From a checkpoint of a small mixture-of-experts model trained on Wikipedia.
Size: 8 layers, width 192, vocabulary 24681, 11.4M parameters.
Below are experts of layer 3 (counted from 0) of a mixture-of-experts language model. Rows are named router (the router's row for the expert), up (a neuron's input weights, with its number), down (a neuron's output weights, with its number) and show model dimensions 96-191. Each number is 128 + 32 x the weight over its row's rms, rounded and kept within 0 to 255. Numbers have three digits each.
After each expert's rows: "mostly gets" lists some tokens that are sent to it at least half of the time; "raises" lists some tokens whose logits its average output raises strongly, later layers aside. This comes from a sample of Wikipedia text that the model never trained on.

# expert 14
router:183112118148170110115125103084169155142095149072087135142108116154138189145091144091124058100129145136131135166144130109115138133181081074127124142119128102143139116115113148124119131117150108153142127092146116135115128092122048131097089092089078093132069106099133180126104099106094100099
up16:155122116173102155145100128096183126117107177135121144119112070140147140159133095090138149105063096083100192105117164127103127106119121122105153135113116093123133134071132156134130120151098151104144110107201159110096087116139131174169141120110204153103089110096137130116133205169116117148
down16:148116098171124131112118142085129135131196169163146138152113118144113080141092147165108155150152151124068084113114166119146168132084167127138147138136171109131140121116124147113146151099110170168086098150141169118170161113173088179074172117110176158126107207150136113230153161134081164145
up17:157147135141125101156154106148079131104110098093069127154136096144089130156113075147162122151120100115127146115105139107095123188167038142143054111146139158159117162114127097182167119083100117067121113184079191151210126078122119120109135085136130214151089117176074145119155157115118137161
down17:115102139083144146121128131106135101085148125100144099146164206097134123185156138132111129170077111110139197149091058121105106137079146155102106077178140160164108149167148133145160144111142058208099171130135098115111091154138167119123116134131141122075199054131124043115139128112091049150
up18:113110134162123154161104144108088115148114123089126133148129117149121098165112147141102112037095139141103152133106133138136139140140172138217051172086138093165161181148117031094183106130093146141115095102123127114142128115166099176191113103141116169111077147139158120131150101149080138090
down18:107157135116152086161144133121150097108135147139088080072135129090103114110117125122125185188156125154193111086189102087106123124123107129095182111100145093092148081127143174159093147112166113138109163066183142174096102140176139123110124171135127132144156125139124099039134145133159124127
up19:129133159118086123154179125152122149118136103161144079101186121117120137135112147078062176127110119130073151040137138152112067120131200096035142134112110123154119139098185098145083129119126134140114085093147080127067166097079157118122162162132171139093137137116164133155158118142102177128
down19:121101109079178136109167168130103108092109152090150127106087084107108138123123137154135143127137162141112122093204112134118086173118109160112152154097105167123133105088149058070122087142107114199124111149106138146168106130109141175105116137105146168086098129201105140106140150148149131099
up20:121160130076094100125116079118173165173099105176145195135202102164164116077143126123097116086186094116055148109126109163145136144105124150180105097185127123131128142094152084130070165138095111095166109169169132158101115103120162184192135094163145123136114076129135153148068145125077125133
down20:144132103146092113149164137120083143090135207082124129108071163101119153104116135119153129152101114141175107148126142048081140141135112107119104100144144152118189151157102177125116073159123158106132162103169076124188139094155086135128137156089124171071150122063157115096137096105191108078
up21:094141123130166060099177139110137132131148077137121142142143115128083206128093148083133125075126128123121096143084132172162093095146098112097110185137154123138075151133121123156112130109105135184168101100074113122133109102153077152103128098108094102161065125113128130183130105127063183109
down21:182089140139135130127153079147079126179128176129129087112117113103155077167152108187132125118118132109154174128122187137156175178150128136171149113082109081151091129115196168074108148122180171063121109119102063141116133110133110098109129153125110110095120142112127125124135080091162151134
up22:097149131127106137168092146132129020143145127106118122164098117150141102138151190083115097157167103111112097181084113133171115116142135119046114152131110078139134131156118106179151154097135076167138095154106120173123099088093064151159139130128111107074134103183134097106142133140066131101
down22:185140094090130093143146098134163136164094105106112139151118132130100173144143153158121092145114090102131165162153143144183091153152156082073141130148097163108167153146140109095134176114170087109128134087190102145162118108104101113109123105112038094134123129120138137120111098165140130102
up23:065184139162130171119133129177150139080217109155124074200090165190053154088122070149152148131143122090075158180102121149163139115113136137114148111142186103060158161136119109157057094131106109118093136075115178179176128084096114147067138122136164141142158145108177077070154111134122142057
down23:187124135156128117119109089080087125095122107120141179131107124142102085116178115112144151110138077186167142110172065103048153096118117133215137147137173154146140172138125138166123117114089116093144132069155116096172096175111124117088119070105115158161109064124202149187164172091143152109
up24:159114074070129187173112158076138164171117135091085127172106098102173134148182194157134174086121130136143050181166121128156158187097091133077095152114110103093124116146072102145090137166134068122133154144189123149182189149117138099146125121139208111147159181142124111117161108110137084113
down24:104151155166151133130110098135121176137166101109191161190154116161071086083045126128165097154159092163122146136096131150087116071163168125199116082179118093158095109163123099126076087080137164126097123109181123197070114157137178180125120154164232109181111109089141092151080172084088131149
up25:099078102169113105095126139151123117153049095109077177133139135071160126109194144150123150132194147158138151081107132139137112084125127091137080146105183129128146161078068111112094132111170098144116087150205128153141106064140099076150123144104104077144152211122085197128150166211116172080
down25:155125088072094159121116123131073099064108122144137147124048131141098131077092144116128141155099123146126138144133133064127157168095158124094194135121137153180096128080177127164121144187132209133114119170110123055154175147139140113128170088094177157083156096120175071125122105097150125047
mostly gets: "\n", "\n\n", "| ", "==", "===", " =="
raises: "- List of", "| Loss | ", "- ", "- Born:", "- The"

# expert 8
router:180175111132170122162133100110162141128082125163054127158152062179090085126123125122087175074145121066133079205129101129107127123135077148094123110085146144112174204159158154156121147123147139092125147155115186172119112082134121161132155144167105096129075128163125180180137110084127098141
up0:097146077112131115102186122135146125159140110128080148125129131134090118103109202135090125136057158112137147149123106127082126093148122066089049113120175156146141099070127132124089122112127106148128137130063154185149054141126128126123138140151062091130105249146196116141085166149163128088
down0:127089188107197141152071146150107119126136121131144089148180093119155101140127077148126113116138151113120072130099117150156165104171090116189124142096081133194137070102123137156099143127111145137136150124094098154140127185102098165153099069122077175101120135063146124150092103116092107091
up1:158111113146120069181108085121202108085127142110123163044123127149138110142128093084109123131163131126105109134116176136087062107152168143137077163140118127182137118139116114143086121115099161031085102152041136148097143104128140128157099174099144089143121223119061145092091071129126133147
down1:156177113126116098127132096133086134077166138113127135101146136072106093118151116110156108142082092109107129119123102121170069153156135144111097133111094087113071094092132083149176070138147064176150150158109113101091102129097133077098130188129131115171172126135137100140145159116086111092
up2:163119101156135098107146185159100139153183085149107118133134118083118113179154169144139129135095122047149117116137209156154112102104142123116136089122132092177096036138126135125151145160158044142133111120175127096162183136106176118121113098130126110122134136119147121157126181111148100126
down2:106127147159120122131120093133176160057104153165130157122079163184194141133085145090093100136184137175153114130138131049098207099183119154180113136065117123089141173118088125134165123162121133136140112128154132148069114057133142102046148110147176098154168089107041116189125146181113129138
up3:121127129090152154149152110104100146108183143146084113188150169168145139113137219064162161113149091128154116115127151167150132167144131114074184103075120146140103155158101135122176076153054157145121065106067154144133076140111142172126126092123121155140117121118211071146144185136153129049
down3:164169119155123134147141099136163136156121172104154180110108094113132079108101145220091149090153156140169196081132137136188112097165159124123089145136136180105118136113137122198066095130145156126097103113138142124120106161135078113138093152128100084137135150128143206138126051120115101087
up4:139164082129167124174185163143101131151096159140117203079109107179104115070151112134129175103124091152124112110168098136092157110151171082123125154119069170125115108153115107183106165142091172125176107133148084091117125106158114087097168138144145071129115151174110095146195107130161113189
down4:141180140113176097163111099171124067119172134144174116218131155143148107155128085134107145104051171060201134145123177150178166130133127180096141116142101124105107176086092135147158115155154147107166083128150102159117144146103137184171163132113135131132066119133108069120149126109126134196
up5:183088110117163098097080160158129144144186074096080134170124104123144114160083137191115125130170134164162141138189180144111108145133151111179110089127114090127096171128152135126091163130124198116160181126101146131125138145119126098140120152147176102126157128162117118123118133139156145171
down5:147135162143097168131127132137143047128137123078146103104132125173126113092158148152079102126118075157155167107096192107150168162079123117094167073095146100097133120118109129191082146117138192116142135124152124157163143177177114131111117210175089107127069172138110112099159111124126134124
up6:084110137131136117104078184037180128147126090144078127126131093137133093123170104102113150153155186144142075141094085087135123130107133161127129138151158153167172170091056103087114153125157099132114138106146196150110100103149181102126088080070169116122124081099110161164119164096103129106
down6:086152167136110133124076083087127123092063138174086136128090111113120172078181119105128134097128138097093159105108110175138163067170112130137131127130158130097128078097148153130088157141217109155080162097178149057163205174111146140174130134120058136141074098118208093084170109118126169145
up7:142144142149152164168134109153104121108112132132136153116160042121147145140159106207132136121113161172147157099076161095127094183194155148153119124123138146138079116143153100120206123166171129089131175120128125137118131095164033163119179137145126140210148154097086088142153141100122071064
down7:164119129142156135106153073129108079108076136140079109151186145142159086134116148100101112115089114097157146172129145110125153150119094101142108120135099126130158115147151048155130116100101124166095142132094121070156084127065159087124104115143156075100128139140122115155141085136128191143
up8:150133050123099125130148043166163091162105080102133144203103138147110086120106100120120149134089137149155138155142093179116089107112124110129113095143134156161120148207055125118160109141156128090091151120158141118134177109128139174132151069162091126131107086152129188142164139097131095122
down8:131123206131145138115115119126086078152136171159094153099167111158149087109107165116115142156110128136136171205065146165128120166170091124117089097142146101083176146156127124156138121136089150146141158142118091138151105125083126112085156179138047122119145168148131092175118131155117158094
up9:183183076161092133128102112171157123096170152125074150113180144101122115102120057108126177087170107111115128111094128102162110113104162141102099135158162133137144096095134144137123103121084094010028126202149146097159118109128124131131159113159078120147115172144108129135121182151135130125
down9:080146102113130100093078099152109076205125099080153123072094124059127168164181136172119156143150107134107161137145126088181089097127120150127107155124150194130102089106129121146181080143126139128086111067167120089139133121152211154103143122057151139132123183124190176084115093193124090073
mostly gets: "ort", "ar", "ath", " home", "oul", "ald"
raises: "ity", "uit", "ite", "ial", "ian", "ital"

# expert 29
router:166091123093150131149137117149090067143088138149076093136157118175128167117177103171059167083154121147100031127064123143114109146110118167090143160113149171168148196140137115148122126059106161141098081117113117178176138071137101125104152062084111118099150150111136085093116071148068123109
up0:108130157163108156128207127118126098111102145122095062132138106145072115123175181055136161125145079158123093127135099105116118075165141129131069167120109145162128125141132125137141186103158177194147136093138145160096088094111063070054170119154129136136097123145086136150157137202076084098
down0:064134101164127127123172145142116117150127121133106096180143136194156125145124155133143153121058113128171151075124145132081121150136124175112145124147155117102178132194100101094077178103130070166107131101140125137106157173110113114145164048164070137138110125065115168151196162109126126091
up1:084119110109121070138091129113076113112079137111118177068141132164163167124108095126127176110136110112095103109135174139141087107122140145122098130173127142197101124123159125175219073050136108132187087152144182175140147103112147121165164136157100172117083097172169156125067096118092087163
down1:111140144109170126138057147123118143127171101188148134165130155112141070090158080115135137087146108123067130096084055119109078066171173149119118115148176076126117110112122110165191168084135126122173120162102129129065111101117082105099142167102101115168134175182125135159148111145075141109
up2:138061094130063098128093101112072127113133126139158099160091126128161117143121157151106181153230145153126098119123074119059092147140154172105095126147104115102124162101032133121083134075113116163099125155138140127121147182053077109133104088124110129105121154107170118115088210101169140175
down2:109091185121160093105100114111117107190144148139118082071111152212141148139178123186121128138161149154151133139129201123146110147182065128127190150137119145105147113131151136144105157153150114099095123074174105159125124108136157106120167097098144096082044161134144157131133140100096160103
up3:154096131110130092120183139103166174101107070136128109123148134183153158133126147120145083145139137143124191148162121182140103108108111128168174139139116186129123132114105105212131166154145119089156132153170191137107097127173079143121085129074121141074215240114052162186139108140087119129
down3:160124110190102108141067160148109144164146169139076145161126193094101139135181139211113146102137128172152115109149169122096183140175130098105038069155157104131118099156125119044138116095148138158127108124164093152168172107082143119151133127149165139160107098150235094107101129130136197154
up4:071156125094134123119119159095111148064121130164068124059070077132132140161116123083139124142104102118099190151131087140165140097157122145141115092119139119055099132155129120184117168165137138130077121160124098125119113116173096074128076087131132126101096104115102088122150078123210150111
down4:157084162122098171097041122190169093143179094082095106159177107087148105128123110164099129097147098105074162117100060122181072123145088158094103089126182107090132152142093137149136127102136116116113163163157146166117157129105109151171126104151103160157145197186153073176074169155092173068
up5:134106157112115072104110115136133093107096141146144172110076133124130125154132127060164144111188080100145093157142074082080107149136151129139157120037119125150140186154178110079169137096093064120179127112144163093099151139092144123155108110160118108078104178089108140081134157142119055156
down5:090102122140177124116133082148182148112162180094104136137168144090120085128059144056170065105125152089041112149099196113137118133124110166105154134130128164194100139205133175174108156085145141088128122154099093101096184143085110146106117109136130079169165118154188083141111129138119105106
up6:145079180098148113147078110150225141157139117108086138105090097148115104153118118159115079132142127142034146176084105144066137131132154111154092138155106054129114055141104099110124126044131115085141165121092159126118125174120126113141130219096149103063129151059143131099076119149084088136
down6:102098094157185090145099130150166150133120155109141113086147155126154137142180147097152112120113155169141081100169075099147118086136080148131047107137080152135107129160125177127165128137128139098075085078038123148076142181149166099170129126068143175093109078104137105097174144058170182115
up7:162111149135091173113180145147150120136117104129146128161112111119192103045132119141163136108102152167082088165177140140129103201151081105103076117100132125158104173160118132105060174109119110139132139150185146105171132186128075168187105168163063168120124187137088185173128119085128077168
down7:162134121111145100103125131141071088110099176181150121119125158117119196133075096155091131085155156066189152119147084089191110122131110154121170053113170228188119096149127107128181117142131113130111119124106138151134075161146172117128044124120114126102126123139163105127163079182174079143
up8:139074078151142095064138129091121150110101150147110126124118117105161129165118130145087080129098085138078179144136133157078092146124080107169098091141106188145126124090182113142126176151140190168081139109208146129155147159140141084066102123081146150093145109085152182084055204072116104173
down8:136144158094098124154096187170120082149149153147159097104159063130107139156058127161112193086140201116123186062140111107128174146134150073128134151119053156158113086177094090142117209164176159146192115156104153141140114154092117119093154107060113101138130134114135101095125153152156110157
up9:186178089080123120091157153140119070149137082083180139165098120097171118127151203103081115112097090090106110128193103155140137106146125103089078152157088126137115148161052166168140144133136126118160116131090102122145149144083086117140129125077137096132086106113095181117134110113095134157
down9:087124190106091154165121139127151100170078144190118120074152145133142108095112133124109171163134129135099151150169126166146106156106113171190123089134141135124149126077162182149147109134115173100118202131132083156107134157151165136118190081104120145101104147145100124088168151062146145168
mostly gets: "_{", "S.", "X", "ó", "RA", "_"
raises: "- Died: ", "onic", "″N ", "rown"

# expert 10
router:127161134133117113120128141118108096165133149114036111130123081120135145108197118140069159129102130106086136117068109189171111108160095118106147098101148143113168158141136087162132150046093168107110121134152109216154143135132086152119069111141113110096103139142133057150134099186113143166
up0:110183081141133102139125074114152065136100153102106100143121136125151145119129093158098101118101170118113139140166142123111090067114096182075116110096107108123115146115110131166102121114156174136177087151189146132143133100136174139122119124129141118169134123181182088149161200167172159089
down0:072112156113153146133137097111154060221148087122128126125120085118140171082119185135167123072059118118130182136122118128070065097114138105151144192146099116171148124128114069118111175107114169086141154068102103125170134103117121190154123157170116152121136154132094066179075039108148082140
up1:144120113129185127160131145137157121148122118137145051129075054122149107128124149098156106121142162154129155097063173116142072096161119149126105111147091188105161094176123091153145102094129198112096075093062133178103088096091160128143170157118134068132156144081120125087102152124074070177
down1:126173097089106154144138085086119125116145108118140125186175116112137112165180142125152148082153117108140072128129119116128093100093152136114147092111095098136122103186127102162150116150161083114134156124079094146101142100128136095184122191151116137115114123103142140106081130095116081119
up2:117136043115121121154165143150114161195108105150160079137141133180129104156159116023096188149070162134128096128157167161113158101151128145141112144169112140184114121131105087084148146153148158126101159152168146141157099113157130135078109176093175080136059081119176080180128124085127132110
down2:120158150161121144105183154126146134149103209144060153140124143142121126197088070102171101189082106139146147159139176061103214139078082089080138097130171120111164103149086095126113142119121145124136136143105126125147145150197124142118138142163106139152128123179091105075080146150129087177
up3:095074119141099095182204120134130113090076139077127158043130115122129139139149188095140196096143062156151113161123164206077163127110176158110107120103138128139129184177118115126148137140152058094132076111121192167122092102091134102113159083137130101118102066115107127103146153110126096135
down3:162181153119129155107166155116222043120159171127117160113146133070121149136099077145127119164114121072194199147096084122112169144093126121122147082122089106061109127129110070154128123072182172142112132132143192081169080217068162119080162168173102128104118116180123133063140144150184116130
up4:102160119121124047137097118117134125127153140159116142138074152120143151135132147190125158081139149174088132198156061116170154140167156158109105142101076171182107096169183095096102139110082104198096109107141130133119093147096125186124112126146158119073135155155047107141140108122082130161
down4:138126159149084112167159119104171101108119176147187102157180173112096107112122108090165156123102123082162167098129156057136109090126100120101132146148180112084151190154161121165100104093141124115118116144107136062044134094088179133166140083152137140164171137115111191109115162119145152170
up5:124124127061188128086150094101160154190143161090081105143071149132118118122177103171111153144127164166146108139083132164130149094140164144181122135118114126140098120143065113157102110134139176110185113128106143134120156148094092137123082130148097146133061080144128093044099156160193086101
down5:176175190111121156121132116163118104074088140196155117069143180116113145174141057128068089104092125069111180104118176104132139109166166094108143150170114113125125135187139133166057135098136160131086103129151178078150148111183144110182132130131100095131127175127150093096108152133153102095
up6:145095150125124117112143150078208161133141111109117096043086054147108112126134072164148159143096128137112190134114130120061139142141163147110140127153113109146075111057129080132162128092133149143122110139154115136154115120138134076164095132103142032101113116119119117126122216181152134182
down6:121101160108136134142091128215176156075149114146072134067117179083108135109156123074140111093115146147136118090177133110172131107184118129145058137194177123166086037175105166171156143180108101082125096109121110109087120166154140135182124127072133117088071100135136159129050126105162162073
up7:120130147125131106139124096136115127100122083122128143132079166152159115108120156140166067123145096120058155139100062145129138195049101163116073146159147147117108072157096126078128136194115077168118132153115180101063128140145126150160061143120072168100117181090140130170105112130124117146
down7:188121152094135153127113103140135117111118165131093140141108127105118151127118106111124156156164124082148142161111124048154152147127124107088121069109163102118216167136191174138095143134132124122135205133140127150165134106142164115092149082091132101127120096120121129080106181208152183154
up8:109091106108146089158081096094158173140198094069148186186103114138106131118106119208103140135083116148081146100127111159115127109062106170178084093151119085126148180066122097067153062087105137121168100141223152132170157134118108146103144153127092098100153055136158118130127136135103139093
down8:107097121161109043135125153126102175148161117153157091148120144153123165109109144129189108110150185110098078142142098117119070186131087123130114184123145111095035087153145138185190113151149158129158098176052111106100122095094138112079128087108121128121127126042150102141135121166115092141
up9:122144134166132146161099151126067160102106131145116105113123119133109102097114124094061145062070149100120176121160150159137096134156173160126091104168135105080165146106201123142096151120097100143076112096098125092116129130146118146208118085091106118136134154168118090124122126134152176180
down9:192109108136094155112187123108113113132106125136133123149146141075210173169094155209155130078120086112134105090143202133170160155083156092112130126144132146097173095135125124086139090099019090186178153114107154150139132115102131127119147146166115079154130150126131114137144067141173114138
mostly gets: "c", "n", "v", "w", "k", "g"
raises: "rov", "igan", "orb", "els", "ör"

# expert 16
router:115139143079143121051084069123110191144086152142093117096132158142073142220132089087128143126140143090099118106069110152104105096143114130105127146088146125131160142197171191123108159115133139128120087101123118135155134065133136163108095189092095165116144155144107086155119112107083124176
up0:132170121140171062042094174074114100136112155111057181127139135126105191102097152174111147153150101114162167143147101131101121164149145194079176084089129154199094119172208137118087107125078136134137138117133141096138082116152135128180165190188076108156123167144132167160141143184149126095
down0:119144067121084120142086134035130168136116149132089164137109090141134129125138137166101088125126166091123137133021102165104109133146163190101169110063066134113130097141123109144081111151010120088108097120154129118135102105080118134150113152130137154137090131093128141123134116156150137081
up1:180144129159131142157158129106146129097080134145111129145149157140148182095145116109161131056106092082140205091097185145145136100123136143145076160149116124120100099137138157101173128074125163135112177078102098117083135132094133082139108137137086110147095107114210105080132082092148121098
down1:137178145141128144170133158183156118131142053135125133166169078161177066073117161136158106161099108175121069142207086071122106125108117110148173110138122132130075143156079120090137130118135084117130186099102096182119083132127140163141126100126143169143208111161150115234137134146114114054
up2:158106152132139145141149133176022167124170127116133100095128142065097153168169116131108108140156136152151078128115112147086137137173143125123100052094140144082073169064162172131185080127176122139116127167136143160127127121115083152152173148121077133142069149169130157157194155141146160163
down2:120136148140099151126138104146146227149081166172164127151153155140119118122086084125192155145128151100128155132078116075106185085143145148124144139112152159141114194099086187181140085100127163140193151128147124075118189080112070163186117165116106137106148163073168164176156090165123128147
up3:099138095117165197113115145129133070105116076167129109151255120123084134168112157191143115081143080195137132088097127145122154101140074132090191125090145141159134120144104166152118127126106069145151122173130141155129102085169139123121118161113162086143149091130099091154099179099088189083
down3:132047186134165123074101162118113088142150164117122128113144135128164137195118155100080134138116129066123138152067118123149157066170099089095074079134135094122169145107099134123153092149110089139106101147147160183152081128168131090140146185125071094170163147115119111134184111110129115195
up4:167123126148121134120135145150146120141080206134089101161164082114104100128108164130190123089214136197156120064143114129090126141099092102105129145122186120153112105171133088089100162080113105157129114206059068145119193183082144101132066135122148092143078075087137138163091103108121094121
down4:070099136071187146135123165100103099070095186129177125116081109135139127124126148094102122121118103134178126081137090168147148163114095149200165122174138157070074116065102150150124139125105166119087111108116141101164176123128071158068128136134128110107104145183125064106120134173125103104
up5:177122117103116126114116155065164097162137162099118135136095161126145157120143116171132166185078145105176129135161107095106136075134168100100164153139163152156153146160119098097111075099142027159176191104101108145102127113115123176131106139102140063111160026109043140164140122143121076124
down5:121107204099113109134179121078130124099141134117109126100123198181170128110167103098147107169126128133131141138146152114131206100137133045114129137215140152131151116096186127123110115080097139102153097087125141187115085062141120143073166150110197131089121112109133112114115144075089049068
up6:145024095186093148179108155106157125110156129136126128066115145148116097149174174125125112096141176132084137140114061123123140139110148107141096101124157112131101125083091175156111173148143121061131109117138125105094074105117123125161094043077124130113113105188107203123111079139110175192
down6:154150094130063169213094114119139159040138177143096123091145146137129053143137152139174107178131166143175124160167110112146178139197128083118159129137152154156129077159070154097101164109141110049151101101102162107143147141109140138093132115121119124156098152159061138115121120099152166175
up7:168180110120102152090115110118189118155153115156116128073091074116123117135152152159133103082161112149068202156140116054112149148141086158122125103130161165165092156147145176117128117129185062143137155188161118063105151123168111161139120161101159148085152088174104088144128101136147161122
down7:103104110148096106128138164150080082131120118137146118170092167094093145139090126111081128116117129107120118111125111128117149137137077076144124135138209125155093081107143169124111203153149193195116163140116174187113176116111102187147135123093036090082098142129132152136104122156184084103
up8:122159119093187072102189152119183172123130114099109184123068139096187166156121173150075131142146116136147150133126122136105079138116151099122125197125120116145106101148200178118129069154110107113094181134142119159116137193113125092137096152107065136097077247116128155104110099142109134066
down8:084155193180091163120076098133115148145186117134112152123127132121116141142098157098167122110159137092154166079158176130112164153174086217120116103119083111161119064189115077189145159175097127150161137105139129119137192133138163098156130175139160149157208131182117069170132162133139140159
up9:107120056108085099104169107131170113142149111134152162072100138157087154107115171170086127107113097064044085133099099102175104200136146170081151073140184168144184130135134154098099149103153091154091116099111126078094135124125070156113143096086141171119113189138144118130103126145187135124
down9:131172170149174156143193137128160171110128132147101132124093084133100100139185131125122084142129175133128115165101166084103122057108149180104115153084125131108128079102130123177129053114095091177185147130149117148154117186093176108089111107175195100115123118162107139103181113146069118124
mostly gets: " S", " G", " M", " R", " D", " T"
raises: "ž", "hab", "ID"

# expert 28
router:129109153121142129070190116134104119215087146104132119080128098161142116160142073193110099146130105078092058151080134081205132204139070123100123136126188186174100205178110151121085101048163154127077142092110138129110144086111104141107128064129060132097113155107145146184133123146123151163
up0:132113132157114140129128145140146110100082097115185119126125110186154139173145191069134151161153142093113126105135118168124197143114186197147120128018115166153123165117174111129162139120103154143108120139159137119110100162145087105114110135131076147080174119101139116096159191154181175154
down0:114176166150081117224089133147112140145079090154105167170160101119085137135148113158153129144185176196099144129179079081157154128138113130144145093108149139112133111150158097101116158129124123105170124120105071214073153095167119179111115164124140032171133139172124132157102155166142138093
up1:101121179165145096080131111154080149088114112078096211129149168128112118167154114105148125147148147196115167107153163217122115065215144100146122129097110148085091159108126105120124059158134211084156150101159089148139089104103180111160123067089108117115073181127062159080105136131170162174
down1:151113119121138161122126104110159095106160113173143152094125123164191158085162093073147085137084139103096113105106197114112054149116161142086121139155113136111138124107106106163135100131109146135117124202125126118056157151151109091124131122126150171120219173108086169091163073138138118120
up2:103104119123151135066143128077123109151105137104123118130141131122206105101094132073125164181061116130144145161052149165135119126131156085124140144152151137164095149143093123136147197157124080124124079151170133146142137173144073133120122152135066134119107116131116116120108185076120131151
down2:175167123098092148130127092096137119143139182151168142086078181171100108131151135126104148156130111108103109107112140062184166117161089125092128072159147170154107180086158123115153080107140103090094152104139130102124079116093227075111090100086138142106157078087127216090113126112108123119
up3:179152080096166122109171171135099123150124146052109105104169085159102121056140095086101094129105137148118077159128086181170120067118119149196079145158140142096102204151164153112113112111145103116072143061108098131168153127129152137129163119145156109095148193093164146186139078103163153140
down3:138113111134141123079091081090130144135132147149110130140108131138148141137111107144153126089134176116136202104101128103106150126126121085123106093112156021159101134101080132141091140117163116087159131138154116123105160192124139090105123204110136205133148146134062127165116103135100140130
up4:139157211017137105117141141143127145111125066146071176092090096154129128155121116147152107140136135090102145218106149073063138169135131131130195090109134112161111133076129136174131164099149094130084152138233115098140147088075089080115102147081137099111070153156131111072111143118136132129
down4:136154164149148170100052145152153156103139131138108127162108117151077147187121150166137059099089183156100157166049146108091133147146127062063173169119168103064100096097154142114101108118143191099109143130091077118159164137106114140143124113136121091163150102151131066136162138203146137124
up5:102189133171130199085122129116113117140127174007142162109101132137129119131172114115151110133112104032109101139164102119178107168158161172124167125107140170109152133165142132191123094125101161084114113111117121076127065129083113169163119136142114126103101172128086129152090146142177092113
down5:128082160124162211122159141103102151139197172140118152087135121127104123142140122083139186129089188111094170115118125205155111129103165108154126172086094138116090117161125153136149128147095206130140110125093130126109125144099059187076080131151150087180128149100136070155134140117090158179
up6:127123142141154073162093156198107149131134087124133143127148085114169104166147144147133115161148198115073075150149127092148056137138112095138088141093107088138092148113114113157166122083125082110160104115141107116097163122107161097098163137115089201101067135118195160123125122158164143096
down6:117126128131127080090158064107163137140161110022064127099103091135080129099147095166111142127116165123137096127173115131098127101161093169128056063142126138046086062130170090142101091146182137079149122106158153134142093085117207145137151117053157091125070138084165168166093130098148132107
up7:123161064157096119114159151127119103162134131110193147143162135089097121120112114102115139069128131075102135088113087080095130122081106147078123127132158120155110150121097107161105130105106124069153122090104098106179194145101146070107131165091129109116115216140196087150141062124167153167
down7:144047122135117080154107161111082159186117091127110086113147120170076108139101098155115066144156168091117098190153119164132171143191074134171126135125113132128145109168145143115163175171187177119106113096119251165106147095152155153143188133145116130142104107103139099126130192129183093149
up8:124097131107133044135113093112100131149139097127127079107126140111148115148154106080106111154104107165091114125179141130071131111209118064138140147173125108173090085120114114109100161128167160125105172134074084177121172129128156126138105157123089125148161061103139140114076127137108210086
down8:105084156055140117095057130198188150128166147121070165123107120099123141163193156126173091140100118128096097133117133162089114101119144099167100106114074139144128077143129148104132111148099112100111095139112133093210117141108176151058078144159128114157085150170164099134100114150041150123
up9:156121110125142198106141100120119107156101128110124161124094096101135126150142076103137132167159114074149148131087141160103103123121166115143102117119119167092064156100153125131148118092130079164164059125160186108144099130116152085129156118150050228097108160155142180137140094160112130119
down9:116103119147126137173155104128163109117097122169110051119153160144142139071109169109092129088094129080107069104138125079153144159173026125149102123132130133140156062163084126142096130177098112116131172084117165162090147104164180150141137163120167140124105077059151109114107129171108104112
mostly gets: "S.", "SA", "ki", " II", "NG", " Primary School"
raises: " | Succeeded by", " | Notes |", " vs."